From a checkpoint of a small mixture-of-experts model trained on Wikipedia: width 160.
Below are experts of layer 3 (counted from 0) of a mixture-of-experts language model. Rows are named router (the router's row for the expert), up (a neuron's input weights, with its number) and show model dimensions 0-159. Each number is 128 + 32 x the weight over its row's rms, rounded and kept within 0 to 255. Numbers have three digits each.
Before each expert's rows: a language model's description of what the expert responds to. This comes from a sample of Wikipedia text that the model never trained on.

# expert 0
Description: Names, nationalities, country codes
router:161128141158114129071076155086145124153116121080112144170127090093120136137166184128174131078109138100135145105152138174182105170086144189080107124157111088105121182161119085179124111148181097172148149121132089171084206103082099128154135097155064147143161142178107174178086108090075146121135121131124094148148089175049071094167169103174125169140119096145138172166114153125146090118155088068132139112141143138052146168150141109159092106161091132138100127178155128143101137087145137
up1:092109133163109071134090147149129137081203130092090129072119148159148188171165145141091165164102132177123090077113101172129138082137109126093102120099060120149119124110122166112174077167069093126078193123135144108084086054190141057125107067092119150118072122113089101132172089160158144158061141106141117166139085106106178085110138159148074099115100153108106085131198148130148144115128143109149108079153111157110088099117124180149135081100125099115154127142099153127162126119152120

# expert 16
Description: Name-ending pieces
router:108121141155117154112107140133130128078120069112142120094140111136088133092108154124150211122129084149104131144146124179168147139144117193136058150087119137116120142142146196113088136152126081140061125088127173117161094153064107102126066164194132206127154091115155182106139138125111150135093117122136138071053172072109085112115162158167165083102111144133103128132143083097136107107121120175151114107203061126111120103078120084132151112198111063152126094107147122154064106147087158
up0:123186125129100076109063132119151129110061130138098160089127125132136136134136123145197113113092130071073165146164106113149198120099076058110107065093098122125181140130123098140144108151124125074163160152137071144100102114101179101118169079144133084149101120095097078079139163111139132060128060090152134102216125130146104106154147158140113136146124100141154128049130192159149080149102126100118167142117118203141076129111157148092110177158105181148133176143108118135132146091145171

# expert 17
Description: Prepositions and linking words
router:127140175116113115101202112141181169125130111140186136089190157171075092110138117144127079169131141118166129158150096130086117138105182071080155117141139127127116094135163162117168092116103159097084138114135081136125186121180158113108079110074123060089146143098156144133171118149137141178109158140190192166151153143133129102081165100147156119113106125161158059155193160165115188118061120136156122188116125169133152143142131145102120209172088140148093129083115121082169090146088137
up0:125127096114143098132086089102097133122142190185136147140131187087120083127141096123126159154135127082071118104110148105076119116159147131131167129125142167130194144084105127126095115209130140144187126114120151134161155098101154158132098116134120120140137161141102207141150178095122195109184102060112064124121118099088139132105149049087133086110126078122112113178104132147197124137116140121096129064222094091171083102158088070133084094103167117103158123142162071122170094141117149

# expert 8
Description: Institutional name words
router:139150127127131131091115124113127130135147072135109128154170092084117140109089089121178136112106080172077194071112159082154104118112096174075057137131178105077155115143178094159096101133067078107145127093116153099130104155157071098094127112154175184076087111133074093131097102121098146118117098078149115158120118148095060094149155088194171084150098127121162177154107124165150083127103155144152158130162155169103176159101117127086112106099123188115092185116103167097182163142141158
up1:072102115084129076121115099097130153116143113195092126116154176109109159141117136078172103178126144125068151106097193128092157156177161173106175167122128127162151112077114083128131187106174128119119082205169151153181126131066146160111120096151106125172209147151123149106161157166126106135141167065106127112131175115152115122111124136084150095139083150068150074136094108163165158138114118179100139155112113129095116116097143097120102146096083127146098148149224084170164099184158119

# expert 7
Description: Nouns before prepositions
router:086141188130182167108076166200126112120162087101100119150151140143150151071162155151129117130112140129103177086155115090135174131128127137152120109176145186073141116104127108186133124140095042131112163143054104116138159153090118100122118159137118192142107092160172104084096101143139120175091138089110134116139161107079068115133173137141102125081096184188122170161102145173137087114093139139142100045090182151116124148123118150103047101127104148144143162144137187091150166142114071
up2:127139128163139131127154095117104146138136137161154138161164100126133063111184121151108175195184100152090127092112156121091164070104138118153176121136083129124158090098172110157121126134120185131087041158142133088121102162147155101170105115116170154117127188105100185150150173084108146110125116131127117099153129183132080146107128039137101168132122132115168132143111160198117137142154161206088116132158168120227116080118115168189091117179146142199134144103134147130105092088167089

# expert 21
Description: Infobox colons and separators
router:073183127165132089085177079079120114135156077069162154151100095160141117115169177092091122114133121081153149103147139159102153154135133177170134134155099123058152121091131098055091117139062156079118027127123111168137125141108124133180116157134054095124135113138088170147094161150125132073151138167099121158143148111140162075112093182109131116150113168116112041109111134097139167121171146134145053131136144133064063132144107126129133182142142149143090117097104082150098149133108094
up0:145108126110154178118165135151137114153136151182158092086150172097146107100095027129125152161118183145152127119137093111155110158121109047135138124104106183122083128169055168150216138100138113145128114148136141107148144176212130184085138137113116205104083144135165108131137095101159162147107176083149112163141137099119102093144151110166118120078155134193128206149131130149167115136106110091127180130138117098164150133105159148146136060043081099149097127111122139082135107107168135

# expert 22
Description: Determiners before nouns
router:114138108192135161143182117057120153144193146112170118116153097108125089152172127143138089079092143113184070136076081106095100107101092225134114129165155171214142159163121123133163125168175121125108147098112154131165085128137105138134199146151138115034134076151094136137113087128095092088099128123080167185167154181139121114137115094090147166124148158098142152185163140111142131158127133144130173089154110149112140160175106074118111122163169154097110166102107112119141170094174118
up1:160101164097044067128113093146131117132137050132146162126159154188127121122091159132112107135135118075082143148110134167140125186084098164105108159113115158118195163119102058121141204099061124116103177183192071116134109070129165103106077137136139144126144126137130150119094132101149103136190148126155134091163094095118182127137148169098118135112113160128170118138100150147112162090137106177139096130148102146192205155096070071098116148188119166091161093110112154169132128087127133

# expert 23
Description: Commas and name endings
router:151094134152130067162094164118102140112130121092150159125154105146106137167090145098157204147115097078154162153154178200115121128076093155040074171044142107082159128069179144154090149147134114174110153102094160174106094147141107130119130150146117161126131112098112150093113141110157115122103100157105168130151141140102171114137115116097108109093087128091144193102077103068145120140119204116152116120165091117100087089055132125144148059076121078145087095109128147148112092066105109
up1:211110122158111124155142127102087143127146164142117110144143134125089077144121114096150079100152100150097154127102147147142068117174127116154162141123143172108096109144072146110094111154103153141101113124197165096136109130103200055112151122157169111086124142135140138111139172066145146119088104102104128103129135069145125088135152115129150179138161077113162031136130151148159100133156151199109164143103154150244114122179101061192138132087075088101154159176183141113153131140143158

# expert 29
Description: Place and time prepositions
router:102129063096038152171107107105094122117093168117098123154145155062083136077182167127133091110108145126131063135174055168164087088122103134156141170199154108138155173157126146163088091113127119069145076134133134123142122138148156096095132128071193110119089128135183132143167076127131105173185135099163191161128152113145111134122107122166044162122159137147134124098107093125147134129162125100175079099100098121088118122118149101105152081181149099152099112135137135165071110171138176
up0:170073123163122152172165046181144128118124094114157156103122147180127093119109099132202110133168131143088118108112125108124151127118141106193146101115100169072119120128142128096123130149108149135130143112108107146077117080112126231171174161123158173159104123101086129154138127176174161053100057140117102096162141117099100135144103173103127162133121141135115131162183113123113135103086136155115185096153165076139128182179074049093118158067138088070147181166136121108120159097105092